config = dict(
    num_hidden_layers=14,
    n_experts=16,
    experts_per_token=1,
    d_expert=576,
    d_shared_expert=0,
    hidden_act='swiglu',
    moe_layers=[0, 1, 2, 3, 4, 5, 6, 7, 8, 9, 10, 11, 12, 13],
    balance_loss=0.00821,
    balance_bias=False,
    init_std_router=0.017,
    vocab_size=32000,
    optimizer='soap_variant',
    learning_rate=0.00336,
    max_seq_len=512,
)
Below are experts of layer 11 (counted from 0) of a mixture-of-experts language model. Rows are named router (the router's row for the expert), gate (a neuron's input weights, with its number), up (a neuron's input weights, with its number), down (a neuron's output weights, with its number) and show model dimensions 0-127. Each number is 50 + 10 x the weight over its row's rms, rounded and kept within 0 to 99.
Before each expert's rows: a language model's description of what the expert responds to. This comes from a sample of Wikipedia text that the model never trained on.

# expert 7
It responds to: Table column separators
router:51 52 38 40 55 56 49 34 47 40 44 48 24 42 44 48 66 47 51 43 37 49 39 73 53 51 56 37 55 54 29 39 57 38 70 55 32 52 56 61 46 42 58 48 58 62 53 43 42 51 59 52 58 51 47 57 44 36 62 36 69 67 57 62 37 60 44 64 54 51 44 48 41 39 42 41 27 62 36 42 68 70 48 50 41 48 52 59 39 41 52 56 40 45 59 43 61 53 47 63 50 43 54 45 77 48 54 35 37 57 59 30 51 48 56 53 56 53 54 53 46 59 44 49 39 56 40 49
gate3:52 49 59 47 49 57 74 59 39 50 69 45 53 52 69 48 55 44 57 36 54 47 60 56 56 72 59 50 57 49 57 57 47 59 40 51 48 44 47 45 69 59 46 49 73 55 54 55 59 42 51 57 47 59 53 38 63 37 72 36 70 50 41 54 48 67 49 72 53 41 55 50 72 53 67 69 42 51 54 53 47 48 53 50 38 42 32 57 66 46 48 59 61 56 51 62 38 61 53 54 55 46 46 47 51 42 56 64 55 46 58 49 67 44 58 59 54 54 36 39 50 60 41 43 52 47 58 61
up3:56 64 46 46 38 53 54 44 60 57 53 43 36 49 56 59 50 50 43 44 47 58 67 73 52 52 73 61 46 31 63 38 76 49 41 54 34 57 49 47 49 47 50 49 60 59 29 48 53 54 63 51 38 49 54 74 45 47 51 54 50 56 38 49 39 64 57 53 33 35 37 56 68 43 49 40 41 44 38 44 39 44 53 63 41 60 48 38 43 54 57 35 42 43 49 50 56 31 38 55 38 51 55 49 54 60 49 50 47 57 35 42 32 40 57 29 48 41 61 44 45 61 50 46 52 45 51 47
down3:54 44 65 40 52 43 52 56 41 74 51 43 70 31 40 41 37 35 60 29 60 44 43 45 47 53 46 43 50 54 52 48 35 35 51 50 32 52 57 57 41 53 40 34 63 52 55 38 65 49 53 46 53 48 69 54 41 53 53 52 62 50 43 58 63 61 31 55 40 67 44 50 43 50 40 58 62 41 61 59 43 39 49 58 49 37 64 35 49 57 47 45 43 55 54 52 46 57 70 32 42 40 61 59 40 46 59 51 55 51 48 44 31 53 60 43 40 66 50 42 43 44 53 53 41 41 44 42

# expert 10
It responds to: Prepositions
router:63 64 30 62 62 39 54 43 25 49 45 44 29 37 47 57 45 56 47 46 40 59 49 45 41 44 33 39 46 58 49 47 49 48 58 32 46 48 53 59 49 51 60 65 65 52 38 42 59 57 45 58 43 35 52 64 36 49 49 48 68 33 67 60 55 62 52 46 43 54 59 41 44 33 59 49 49 48 45 49 48 50 54 49 42 51 62 57 49 44 36 44 63 40 45 35 48 54 69 58 50 42 59 49 66 63 54 43 51 56 37 48 57 63 59 48 54 30 52 50 41 54 44 47 11 72 45 53
gate3:49 52 53 58 56 39 51 62 24 50 44 50 42 64 41 54 59 60 63 53 36 40 41 61 39 53 52 49 36 33 66 57 36 38 59 50 54 36 42 62 43 41 30 54 75 56 51 40 32 65 67 56 54 61 49 25 48 48 50 48 44 61 60 45 53 61 43 57 58 53 54 56 52 47 39 66 55 53 61 28 64 33 32 44 52 51 37 55 60 30 36 45 70 60 46 48 44 44 47 46 28 60 49 38 57 62 47 64 43 47 37 52 34 51 56 54 26 40 48 53 48 57 57 80 58 40 66 50
up3:51 48 45 29 57 54 51 45 46 60 64 43 63 51 59 57 62 63 47 37 55 52 41 27 65 37 65 51 68 78 37 39 64 45 53 48 47 47 65 42 53 46 57 72 29 42 19 51 42 39 31 28 52 61 52 49 51 59 36 49 45 53 42 64 38 49 52 32 51 46 50 25 60 44 40 50 46 50 49 54 46 48 60 54 56 58 48 56 73 59 50 51 60 57 43 57 48 45 30 50 56 55 40 41 44 41 49 54 53 69 53 38 47 49 50 56 42 54 37 48 47 49 45 56 46 48 49 48
down3:46 41 43 56 64 49 40 52 31 47 64 41 49 43 32 35 52 55 42 51 56 38 49 31 45 39 63 60 45 62 50 54 59 56 40 57 38 37 51 41 50 45 60 42 37 43 68 47 59 63 51 53 44 48 57 65 60 54 55 22 34 70 36 28 43 53 58 64 48 53 47 57 40 44 48 39 50 36 56 41 58 44 35 41 61 46 37 41 27 35 41 50 49 48 55 47 47 55 55 68 30 54 53 55 45 49 53 45 52 43 37 47 38 78 50 47 63 41 29 48 55 56 43 59 44 49 47 49

# expert 14
It responds to: Foreign name fragments
router:53 56 46 61 48 53 47 19 55 54 47 38 45 47 33 58 55 61 53 46 37 46 46 42 53 46 32 36 38 71 26 37 57 44 55 45 63 45 36 63 53 53 59 50 53 65 63 33 58 58 48 52 47 40 49 52 59 65 47 49 54 58 49 43 56 43 60 55 62 51 43 47 55 37 39 36 38 57 40 68 56 61 31 62 33 39 66 55 50 66 43 49 44 41 45 56 53 45 48 42 32 33 60 51 45 53 50 59 42 63 49 50 43 42 34 70 40 41 50 54 47 52 51 55 42 51 54 66
gate1:51 35 57 51 66 55 45 53 56 51 45 54 65 33 37 38 35 46 48 44 41 37 48 60 44 71 50 62 39 51 47 26 56 48 44 54 52 73 40 61 53 46 38 60 75 36 53 49 42 48 49 47 56 61 52 61 47 62 65 44 36 38 47 33 59 52 39 54 50 47 49 62 50 49 49 42 47 56 38 58 41 39 54 53 32 46 56 48 54 62 62 57 49 72 61 43 43 61 35 51 53 50 54 46 58 58 45 59 60 59 43 64 52 56 42 65 39 42 41 60 61 41 39 42 45 43 71 55
up1:59 49 53 46 51 53 51 46 46 29 71 36 46 50 62 54 55 73 72 48 54 57 41 37 55 47 49 39 48 52 57 65 49 46 59 44 32 49 60 61 53 42 62 40 44 47 43 62 45 46 46 42 48 59 65 39 38 41 56 60 65 60 33 59 50 39 60 68 61 55 52 41 44 54 57 56 22 41 47 58 44 36 60 51 56 49 56 60 50 37 54 43 42 45 40 31 57 59 42 44 47 61 39 58 42 49 48 52 54 43 47 49 43 39 59 31 49 49 58 54 26 55 55 40 63 50 46 55
down1:51 47 54 45 48 48 46 61 43 33 41 52 34 23 22 53 49 42 32 55 74 25 53 67 57 42 52 42 55 48 56 39 40 39 55 55 56 52 50 49 67 60 58 45 61 65 44 51 43 61 26 42 59 57 49 34 42 60 51 48 34 51 62 54 51 38 43 45 46 38 61 59 57 64 60 67 47 54 51 57 55 56 50 49 38 55 58 51 56 53 54 51 60 38 52 40 31 78 60 47 46 52 45 44 53 45 68 41 61 63 37 60 42 51 68 43 44 43 44 52 62 64 43 52 56 54 40 36

# expert 0
It responds to: Pronouns and common words
router:61 52 40 54 45 39 38 49 35 36 53 37 35 32 46 51 58 54 61 58 40 29 54 70 50 51 53 32 46 54 34 67 52 48 55 34 45 38 35 41 60 36 46 50 58 47 42 47 56 57 49 38 34 54 53 51 56 42 45 21 53 51 55 36 52 55 54 39 43 50 60 51 40 45 59 67 37 33 48 52 40 56 35 48 40 50 45 54 42 56 50 76 51 44 49 50 58 57 48 41 53 56 49 51 48 64 59 43 52 52 58 37 33 57 48 69 34 38 57 60 61 59 54 56 37 59 45 44
gate2:31 54 43 46 55 42 32 54 54 65 54 64 64 60 34 49 59 61 65 47 48 67 59 59 58 50 50 56 43 48 49 54 78 51 55 43 45 54 40 54 54 44 68 62 53 57 63 53 60 55 49 37 45 62 39 46 48 53 63 48 66 28 51 44 44 50 64 52 51 54 56 46 50 50 60 49 54 42 47 46 55 56 49 33 52 62 42 53 51 52 48 66 53 40 37 48 62 53 52 64 43 57 55 43 45 67 52 54 47 52 49 47 32 59 52 49 58 55 50 42 46 46 50 43 53 55 57 52
up2:57 65 35 43 59 35 51 52 62 34 41 56 66 43 47 49 75 42 57 55 44 62 32 60 54 52 43 50 70 40 58 53 63 60 51 48 46 51 46 34 40 48 62 40 67 30 56 69 63 25 55 60 42 55 51 34 39 43 63 55 66 48 45 42 61 41 73 52 43 54 65 34 69 49 54 60 36 41 36 65 45 49 47 34 41 54 61 30 49 55 32 39 50 56 54 64 64 54 45 49 47 38 52 45 49 52 46 58 69 67 50 52 50 66 24 59 47 51 59 50 46 47 62 25 67 54 56 41
down2:50 41 50 66 56 61 53 56 44 41 65 38 55 55 47 67 29 48 56 42 65 57 43 51 60 44 58 51 57 37 36 60 58 39 48 56 41 56 56 32 53 37 58 57 48 53 56 58 58 44 60 54 63 43 77 61 60 41 58 56 58 34 45 51 55 64 51 51 51 59 43 55 62 55 49 61 40 46 37 55 40 55 66 52 43 38 64 39 50 54 47 79 51 66 55 31 57 44 42 59 53 52 45 54 27 42 44 49 60 42 60 62 50 48 59 48 48 57 47 53 53 49 34 39 66 46 37 44

# expert 15
It responds to: Conjunctions and list commas
router:58 64 32 48 55 39 54 37 48 30 46 50 42 45 38 51 70 42 45 53 45 47 33 70 52 57 49 42 59 60 35 52 66 31 62 50 61 46 41 59 54 31 57 68 53 62 52 46 44 36 69 47 49 48 57 64 54 75 60 54 60 52 57 65 52 54 60 48 46 70 47 46 52 43 46 41 42 51 39 47 56 71 48 68 48 49 62 60 32 48 53 59 59 47 50 39 49 53 61 69 36 41 54 41 58 66 63 44 55 58 32 32 61 54 47 60 51 40 42 57 46 54 46 52 14 53 39 56
gate3:49 53 44 45 58 52 75 44 33 59 56 52 44 65 52 66 51 40 50 67 63 53 31 80 46 54 29 52 32 49 46 46 33 46 42 45 62 29 49 61 63 69 47 52 32 44 61 52 50 79 33 57 42 57 54 58 51 63 55 50 55 44 41 60 39 38 56 53 43 55 33 61 39 57 38 27 48 43 57 47 39 49 37 62 47 56 39 54 36 51 56 49 43 44 57 37 48 56 44 59 55 65 56 58 74 36 68 46 64 51 58 45 50 56 55 48 56 50 48 78 46 43 47 35 37 47 70 58
up3:63 63 46 53 38 50 76 40 31 45 62 41 31 40 62 40 44 36 42 49 63 49 42 66 47 48 52 64 30 43 51 48 44 55 53 42 40 52 47 72 61 57 62 55 41 67 43 52 53 47 36 51 38 57 36 54 44 46 57 50 60 48 43 49 48 44 45 47 41 51 46 50 36 60 32 38 49 43 49 44 50 59 24 43 61 55 41 48 46 47 47 62 49 56 64 58 52 59 35 63 66 57 63 59 60 41 50 43 65 53 42 63 62 61 61 63 56 59 48 52 42 45 38 25 37 54 63 68
down3:53 52 79 60 53 51 45 63 41 32 43 65 31 47 41 47 43 50 40 51 49 36 56 43 71 57 56 62 58 43 64 57 38 42 55 40 40 66 54 43 45 51 38 41 50 61 54 52 58 55 44 49 44 53 50 55 43 36 54 39 49 43 53 44 48 71 40 52 32 48 56 50 52 41 37 55 45 47 41 67 72 51 44 53 59 45 37 58 37 62 51 53 60 47 35 55 45 56 50 53 65 47 40 32 51 48 54 48 52 44 37 54 73 36 57 50 44 63 36 36 50 49 33 53 49 62 50 67

# expert 5
It responds to: Articles opening titles
router:49 72 33 65 59 43 33 52 39 48 51 61 35 50 21 49 55 58 40 49 52 25 46 44 60 53 51 52 45 54 51 47 52 42 60 30 62 60 55 43 48 33 51 56 53 57 48 43 43 57 54 49 62 59 46 65 54 52 60 37 58 49 38 58 47 56 55 53 36 66 42 19 49 56 37 49 52 39 30 53 52 45 60 50 49 41 57 63 47 43 41 42 62 37 50 58 54 43 55 61 60 49 63 54 50 64 44 42 58 61 42 45 45 60 41 52 43 51 40 51 56 54 34 59 23 63 41 43
gate3:42 54 53 59 51 54 45 54 36 43 43 48 52 77 43 50 51 48 68 55 54 49 53 47 39 61 56 44 39 49 32 43 51 40 49 45 47 53 49 61 71 57 36 37 55 34 50 53 56 56 63 36 61 43 60 52 49 49 56 54 32 24 46 52 50 43 43 27 54 62 45 58 40 40 45 60 52 52 47 54 46 45 48 63 34 43 37 50 47 55 30 65 45 63 46 57 40 47 39 72 37 51 65 64 55 47 42 55 33 48 23 49 54 45 60 44 45 49 48 55 50 57 36 49 56 68 37 44
up3:42 49 49 56 43 47 65 43 57 56 72 61 38 44 51 53 52 62 37 58 37 50 47 56 58 51 45 58 41 67 63 56 47 59 62 42 47 53 48 41 45 63 62 70 55 58 45 55 55 57 45 59 61 56 40 47 64 58 47 46 68 62 29 49 59 51 61 58 31 39 57 47 48 28 46 48 44 44 51 57 71 37 56 40 65 67 42 24 49 51 60 30 67 38 61 46 50 63 42 45 56 66 42 40 50 34 35 57 56 52 61 49 44 45 43 28 70 44 55 57 38 45 52 52 36 42 50 55
down3:57 34 51 33 37 53 53 60 64 63 47 51 53 41 64 47 52 62 58 58 51 52 40 55 61 66 44 32 65 54 52 46 42 33 62 48 51 72 65 69 77 52 50 60 57 47 49 50 48 48 63 58 60 37 44 34 55 49 50 38 50 54 58 52 43 34 37 69 52 42 58 38 70 63 45 45 49 47 61 40 45 38 73 56 63 49 71 50 50 43 50 48 44 42 62 67 46 53 41 57 65 58 55 60 42 49 36 28 46 55 55 46 62 43 55 37 41 59 33 47 44 53 47 56 61 45 41 64

# expert 11
It responds to: Biography verbs and auxiliaries
router:79 43 41 66 65 58 39 30 48 28 46 43 43 30 61 50 66 36 49 55 32 42 39 56 54 59 51 55 48 62 41 49 66 52 53 39 44 57 41 67 45 51 55 61 53 63 52 28 55 54 56 39 43 47 47 60 43 53 55 42 53 42 48 62 48 51 50 53 45 59 61 51 45 49 49 48 43 49 35 49 58 55 36 51 45 37 65 60 34 41 51 60 60 47 47 58 57 48 65 65 61 35 54 39 58 59 40 29 55 56 52 49 51 50 56 67 46 46 45 63 46 63 50 53 34 63 40 49
gate3:40 50 48 52 59 49 49 58 51 46 77 70 56 66 44 38 47 50 45 47 30 55 43 47 48 47 54 41 41 47 49 50 63 48 36 54 48 64 64 63 62 45 54 66 44 40 46 20 74 66 35 59 64 55 31 40 52 61 46 53 78 66 48 38 40 44 46 59 59 69 58 45 60 33 63 55 57 51 58 58 45 45 42 41 60 47 40 44 40 48 44 60 53 52 45 51 55 48 38 59 60 41 34 45 51 45 50 29 53 58 41 42 58 64 67 64 56 61 46 54 57 50 56 58 48 63 49 53
up3:63 40 42 61 26 59 45 52 75 29 54 45 56 54 61 72 48 40 52 57 62 46 32 46 36 44 63 60 75 45 52 52 51 41 66 48 40 37 59 39 61 48 45 48 43 38 46 52 47 43 46 74 62 70 47 55 56 53 55 40 54 69 51 40 50 61 53 48 64 40 43 50 68 43 48 55 42 54 39 51 56 45 47 44 38 35 64 55 59 52 54 43 33 50 72 66 39 55 46 32 54 47 46 46 47 42 28 53 48 64 60 54 51 57 52 63 48 48 68 36 57 52 49 57 71 55 48 60
down3:41 26 60 46 54 36 26 65 54 54 40 48 68 43 42 43 59 51 39 54 32 50 48 51 36 44 59 51 42 56 62 69 52 56 41 42 61 60 50 56 67 43 59 37 54 41 42 46 40 51 55 46 62 83 65 56 50 43 52 36 55 65 46 56 37 54 50 33 56 49 56 41 48 46 41 45 31 56 60 49 35 70 55 52 33 61 38 42 55 35 49 33 55 56 37 49 62 46 43 41 63 53 34 46 48 38 58 39 50 53 46 42 54 39 61 30 35 36 43 40 46 62 45 49 52 43 68 55

# expert 9
It responds to: Line breaks and headings
router:51 63 38 54 55 54 35 28 35 44 40 46 37 42 46 46 48 48 45 51 46 51 38 54 59 51 49 48 60 53 56 48 60 43 61 30 54 36 53 57 51 59 67 67 60 54 39 29 53 54 50 29 40 51 50 52 65 52 48 51 48 39 53 35 50 46 51 53 50 53 44 43 45 29 63 37 39 54 46 48 50 55 54 38 43 55 47 61 45 40 42 60 58 65 32 39 57 42 60 60 45 43 58 55 61 59 46 51 50 56 58 44 39 50 48 59 48 39 49 48 45 48 50 56 40 49 56 53
gate2:46 54 34 43 60 56 50 61 34 55 61 52 42 55 56 51 75 50 44 52 63 51 51 55 49 57 54 57 46 62 59 50 43 58 57 35 45 53 30 48 53 41 46 62 67 46 52 44 51 34 45 61 45 68 57 44 39 38 56 60 64 56 63 34 52 39 46 42 53 62 47 38 54 38 49 36 41 46 63 61 42 36 34 37 44 48 51 62 39 49 45 41 50 46 56 41 64 43 44 51 54 55 52 68 59 49 36 26 55 35 53 56 51 46 43 41 60 42 56 50 61 47 51 62 40 46 54 52
up2:38 53 20 44 37 90 46 53 57 48 56 50 24 60 56 45 56 40 49 53 55 52 69 49 69 73 61 44 43 50 64 55 46 55 57 45 61 64 37 53 52 60 36 72 42 53 24 39 54 24 43 60 45 38 45 43 50 31 41 33 55 43 56 53 45 51 50 45 38 52 48 43 36 53 38 42 41 54 45 76 62 50 42 50 51 41 53 68 35 53 46 28 58 47 39 57 68 71 42 44 38 55 56 75 61 53 50 48 63 52 45 43 43 37 43 37 51 53 38 54 54 41 52 51 50 69 55 31
down2:67 45 55 47 57 57 47 63 61 44 39 50 66 40 61 49 30 55 42 37 62 56 63 35 50 62 53 53 28 46 55 37 46 58 67 41 41 38 43 51 50 53 47 57 62 48 60 59 47 54 32 49 62 64 39 42 68 65 64 42 50 53 58 33 47 36 73 67 52 50 53 58 64 69 66 52 60 39 55 39 40 43 65 33 48 41 56 59 59 52 55 55 41 52 36 39 50 66 54 53 59 50 59 45 42 59 59 47 54 58 43 33 47 46 48 50 40 48 47 49 41 52 61 54 57 28 55 55

# expert 13
It responds to: Numbers in table cells
router:57 56 31 68 41 23 35 27 48 37 36 40 34 48 30 52 56 60 50 53 44 52 46 57 48 48 54 55 57 38 57 42 68 41 60 44 68 47 55 42 30 29 52 66 64 50 47 55 41 44 37 38 44 53 55 54 59 66 53 44 57 44 59 59 60 49 53 61 40 44 50 42 44 29 58 53 43 45 41 51 55 47 41 46 41 41 48 45 40 46 43 67 44 65 47 47 56 52 50 55 38 47 53 42 80 41 58 47 46 73 41 46 46 58 46 55 48 35 57 56 43 56 50 54 45 61 38 51
gate3:56 42 51 65 31 37 41 53 43 54 37 56 62 25 48 48 57 67 42 63 55 60 54 65 49 59 51 50 46 32 48 63 48 42 72 63 46 54 39 33 56 52 62 51 52 51 58 48 39 39 43 66 43 54 38 59 38 35 60 56 55 52 41 50 46 54 64 45 59 50 42 48 37 59 39 55 61 56 57 45 59 36 63 49 42 49 66 57 49 38 36 45 34 44 45 47 45 33 56 43 64 44 50 35 52 44 61 49 73 46 55 59 51 44 32 57 48 48 53 54 36 47 55 51 31 53 42 70
up3:77 50 50 66 30 42 56 56 48 41 50 60 52 38 24 59 54 48 56 59 53 51 44 41 56 69 55 48 52 62 55 62 44 55 52 39 42 52 62 53 47 44 47 46 38 48 56 41 45 42 27 42 54 61 64 46 47 66 47 53 47 51 48 61 45 42 51 61 60 47 31 46 45 51 36 42 55 51 40 55 36 52 49 59 45 57 42 64 40 54 36 41 65 50 56 52 50 30 34 47 51 48 50 41 50 63 58 44 60 48 35 55 61 73 41 46 60 49 49 52 35 58 49 55 55 45 69 51
down3:46 45 56 50 37 64 57 36 42 48 40 58 58 47 66 63 48 54 35 41 59 42 56 57 61 75 68 69 55 49 41 60 51 56 51 53 39 50 51 39 37 41 36 57 48 63 44 51 29 52 59 57 73 37 38 56 50 44 42 62 54 41 48 36 45 50 48 46 51 27 41 28 50 49 58 53 59 46 46 46 37 67 47 49 55 59 46 46 44 57 46 46 52 62 56 49 43 52 60 49 54 52 48 63 52 36 61 52 56 55 60 48 55 58 38 56 46 64 65 55 53 51 61 31 57 54 60 47

# expert 1
It responds to: Month names and dates
router:49 63 28 58 71 44 31 37 37 46 47 33 26 35 43 65 65 45 53 48 40 51 35 47 44 43 45 44 65 42 37 59 68 37 53 46 55 51 32 62 47 35 59 79 38 45 58 45 50 69 38 37 36 47 50 54 60 67 56 45 50 57 49 58 48 57 50 47 58 52 51 52 33 43 69 61 49 48 31 66 55 61 54 43 35 51 83 65 48 60 40 44 48 51 44 55 38 46 56 46 52 49 63 47 67 46 55 48 52 50 54 40 45 37 54 61 44 52 42 48 39 62 44 54 39 66 47 40
gate1:57 50 50 58 70 50 49 52 57 46 69 54 49 54 60 37 53 60 56 38 40 58 68 48 42 52 38 53 45 72 50 64 58 49 44 57 58 61 34 51 36 59 47 37 50 66 41 64 47 50 45 44 75 51 48 38 53 45 51 54 56 40 65 62 67 50 55 45 44 39 56 58 47 57 60 54 59 55 36 62 55 67 47 67 42 49 47 46 50 59 55 53 55 58 58 70 50 79 52 66 52 62 43 69 63 59 61 32 52 56 39 48 56 55 47 46 54 49 24 40 63 52 61 45 39 53 40 71
up1:51 68 70 55 54 62 52 37 49 42 51 48 61 20 54 60 51 64 54 38 38 64 37 54 52 47 53 67 46 50 62 48 55 70 53 33 61 45 28 72 55 45 38 47 62 45 48 53 40 39 43 60 50 54 51 62 72 59 77 58 22 48 51 67 48 52 31 59 51 56 51 45 53 46 58 47 57 38 57 42 48 47 55 43 39 52 53 39 33 56 55 50 59 62 30 52 60 52 53 45 53 46 69 52 55 58 44 23 51 55 47 58 60 51 52 57 42 44 42 64 56 39 65 43 43 42 57 62
down1:50 54 36 45 46 50 53 52 57 42 59 55 38 69 39 61 53 58 48 61 34 44 44 34 71 42 54 63 41 57 58 58 63 45 44 35 63 61 55 44 71 58 41 64 44 58 63 41 54 55 35 56 60 59 48 60 59 50 62 63 52 50 54 54 37 57 67 41 67 32 38 57 76 45 60 53 58 60 47 50 47 43 43 44 57 46 38 62 35 49 52 59 49 53 75 58 39 59 44 31 55 49 42 44 51 57 60 70 30 47 35 52 48 59 48 52 30 47 39 50 55 65 50 50 69 64 62 50

# expert 6
It responds to: Hyphens and prefixes
router:53 54 40 49 61 44 38 48 53 39 42 45 19 57 48 53 53 52 46 45 48 51 40 45 51 34 58 47 55 63 48 49 56 43 62 31 38 54 52 39 38 42 53 56 60 63 41 52 45 36 49 55 44 48 38 59 66 35 55 36 57 39 51 61 47 35 47 55 42 65 42 51 38 58 36 56 28 38 46 63 62 50 53 46 20 65 50 72 58 56 36 55 57 46 52 38 49 63 63 68 51 37 69 36 59 50 57 44 69 61 43 40 37 46 43 51 46 57 42 63 44 59 50 53 42 60 46 55
gate3:56 57 61 58 44 49 67 61 51 59 45 66 49 42 44 47 54 47 32 43 61 42 49 50 29 63 52 43 47 68 55 50 59 35 53 57 54 69 46 75 72 35 37 50 47 34 58 70 45 68 65 45 57 54 61 57 66 43 50 66 58 47 27 54 29 56 62 54 52 67 75 56 54 49 45 33 48 31 60 48 56 49 56 53 56 44 25 45 51 52 63 44 52 49 50 56 52 46 46 36 25 49 43 51 61 68 39 44 55 47 42 52 48 42 52 41 57 54 58 42 45 63 49 69 49 61 55 47
up3:41 45 45 58 34 28 40 46 47 56 38 54 67 50 64 56 62 45 55 55 41 45 54 54 54 52 48 53 48 42 45 50 44 68 57 48 47 31 47 27 43 53 51 38 58 55 37 46 49 54 35 56 46 29 50 36 39 42 54 35 36 66 60 36 65 36 36 44 44 38 44 38 31 52 52 57 47 57 35 62 45 49 46 67 62 54 51 48 27 68 42 47 55 64 40 56 56 34 54 48 64 50 50 46 44 54 45 43 61 59 55 37 73 53 39 59 59 35 53 60 48 23 55 31 57 45 62 58
down3:42 47 44 49 41 40 54 30 45 43 56 66 67 48 56 51 70 40 63 62 56 61 33 55 47 48 62 59 50 46 43 47 51 46 46 45 67 38 55 43 56 52 36 54 47 32 27 54 54 58 53 22 66 45 61 46 58 62 62 55 53 45 54 52 50 58 41 53 67 42 47 48 51 39 56 34 32 53 52 43 41 56 39 53 49 51 63 52 60 62 47 34 57 35 63 59 51 51 47 58 45 48 56 56 45 57 55 57 47 38 34 29 53 58 44 53 60 67 49 52 52 37 51 52 59 55 45 58

# expert 8
It responds to: Sentence and section ends
router:59 68 52 54 58 44 45 34 47 33 54 27 37 38 50 54 56 48 39 39 42 53 42 60 43 47 46 37 53 58 39 49 55 49 52 35 39 47 56 63 40 41 62 54 61 61 49 35 53 62 45 48 49 53 50 69 54 53 54 50 66 38 47 56 40 42 48 48 47 46 44 42 49 46 58 59 38 68 39 62 63 58 43 53 35 50 52 63 41 43 26 58 50 50 51 42 46 62 62 75 46 48 59 51 57 58 63 39 55 62 43 46 42 53 42 62 46 44 40 54 41 68 47 55 28 48 42 50
gate2:51 32 48 50 51 53 37 45 69 57 48 60 54 68 38 38 62 51 60 63 60 70 48 30 45 56 35 39 52 54 60 52 56 53 47 59 27 47 45 50 47 53 50 58 53 47 40 60 38 49 50 42 42 54 50 45 51 55 49 41 34 38 42 58 39 38 43 36 61 52 44 47 60 60 44 64 42 63 59 67 54 64 62 33 24 34 49 55 57 54 55 41 51 47 44 40 66 56 59 69 51 27 63 44 46 50 61 43 39 52 51 61 46 47 63 51 51 53 37 48 54 49 60 47 46 61 29 48
up2:47 60 55 35 50 50 42 49 36 48 52 36 48 48 54 63 46 44 31 31 41 31 61 55 68 37 61 58 51 51 53 48 56 53 48 51 50 65 59 48 40 52 51 37 44 50 52 43 54 51 30 63 37 46 54 61 44 46 54 45 84 34 53 44 57 63 55 59 44 63 52 53 27 48 73 29 62 47 32 47 39 49 43 64 66 56 43 64 51 53 39 58 48 58 46 54 35 41 37 53 56 61 48 49 51 54 36 49 58 57 26 67 51 52 39 51 39 54 53 59 32 48 45 50 49 52 55 53
down2:37 43 52 29 49 38 64 59 33 61 29 48 44 49 44 48 76 39 56 52 42 33 55 62 90 33 55 40 75 47 38 44 47 42 53 46 51 64 49 62 45 48 49 51 27 48 56 47 55 59 61 40 38 48 50 42 41 45 54 44 62 64 32 44 61 58 53 56 52 60 50 38 59 65 57 57 57 62 49 48 51 37 49 45 73 57 58 57 48 59 44 46 64 45 53 57 35 55 43 53 45 47 48 45 55 43 56 47 63 51 35 59 49 72 49 47 41 43 49 51 34 59 62 44 67 53 55 47

# expert 3
It responds to: Place and institution names
router:73 38 36 47 47 47 38 29 27 29 52 41 34 35 41 55 67 48 45 60 37 44 53 57 33 39 35 24 55 58 47 55 68 37 47 51 53 42 39 44 49 50 47 52 50 47 54 34 49 39 41 35 43 47 44 58 70 56 49 49 57 43 53 46 46 55 57 59 47 63 54 57 44 36 55 50 47 40 47 46 56 60 57 48 48 48 70 58 51 54 37 78 56 61 53 58 57 62 56 50 44 36 55 40 68 45 49 63 50 57 34 37 53 51 51 63 52 41 52 47 48 64 52 56 37 53 47 55
gate1:31 41 45 48 38 50 51 42 52 48 45 54 47 62 35 51 32 51 55 41 60 45 49 48 56 47 24 62 43 59 62 61 59 52 50 43 40 47 42 56 61 67 61 45 55 38 56 54 44 43 44 38 42 43 53 50 37 57 78 41 35 43 51 54 50 58 57 59 42 46 56 61 40 54 68 52 55 53 40 58 53 54 51 35 43 51 47 38 70 54 45 46 38 60 54 52 70 54 51 48 45 55 40 40 61 53 42 60 52 56 45 59 24 48 45 38 34 46 48 39 54 21 53 44 46 48 42 55
up1:37 47 55 42 53 59 52 31 52 53 46 52 48 66 47 47 50 53 50 57 48 44 43 64 49 34 49 49 27 58 58 52 62 53 50 42 45 54 24 62 53 57 44 45 57 62 74 65 63 53 50 39 54 39 53 54 30 67 57 52 39 46 50 43 47 47 50 63 38 43 49 47 36 53 66 62 41 48 48 49 34 72 46 53 44 42 41 57 55 57 46 27 51 53 73 60 54 48 58 54 33 41 52 33 62 50 54 58 62 52 48 54 47 51 52 43 30 53 45 54 39 42 48 59 36 33 44 51
down1:39 51 53 47 62 59 66 47 62 44 43 41 55 65 51 62 57 57 41 52 49 44 35 41 74 31 42 62 63 51 35 61 45 66 60 40 53 46 43 54 53 54 48 66 53 29 47 45 41 52 45 30 59 45 63 58 43 55 40 43 42 51 43 64 56 39 46 41 37 55 68 51 55 43 63 50 56 39 55 45 47 42 38 48 32 46 29 62 49 47 59 61 50 58 67 63 56 70 29 43 30 45 48 54 46 49 71 44 30 53 78 47 64 41 34 63 48 43 52 68 46 48 63 40 64 49 62 57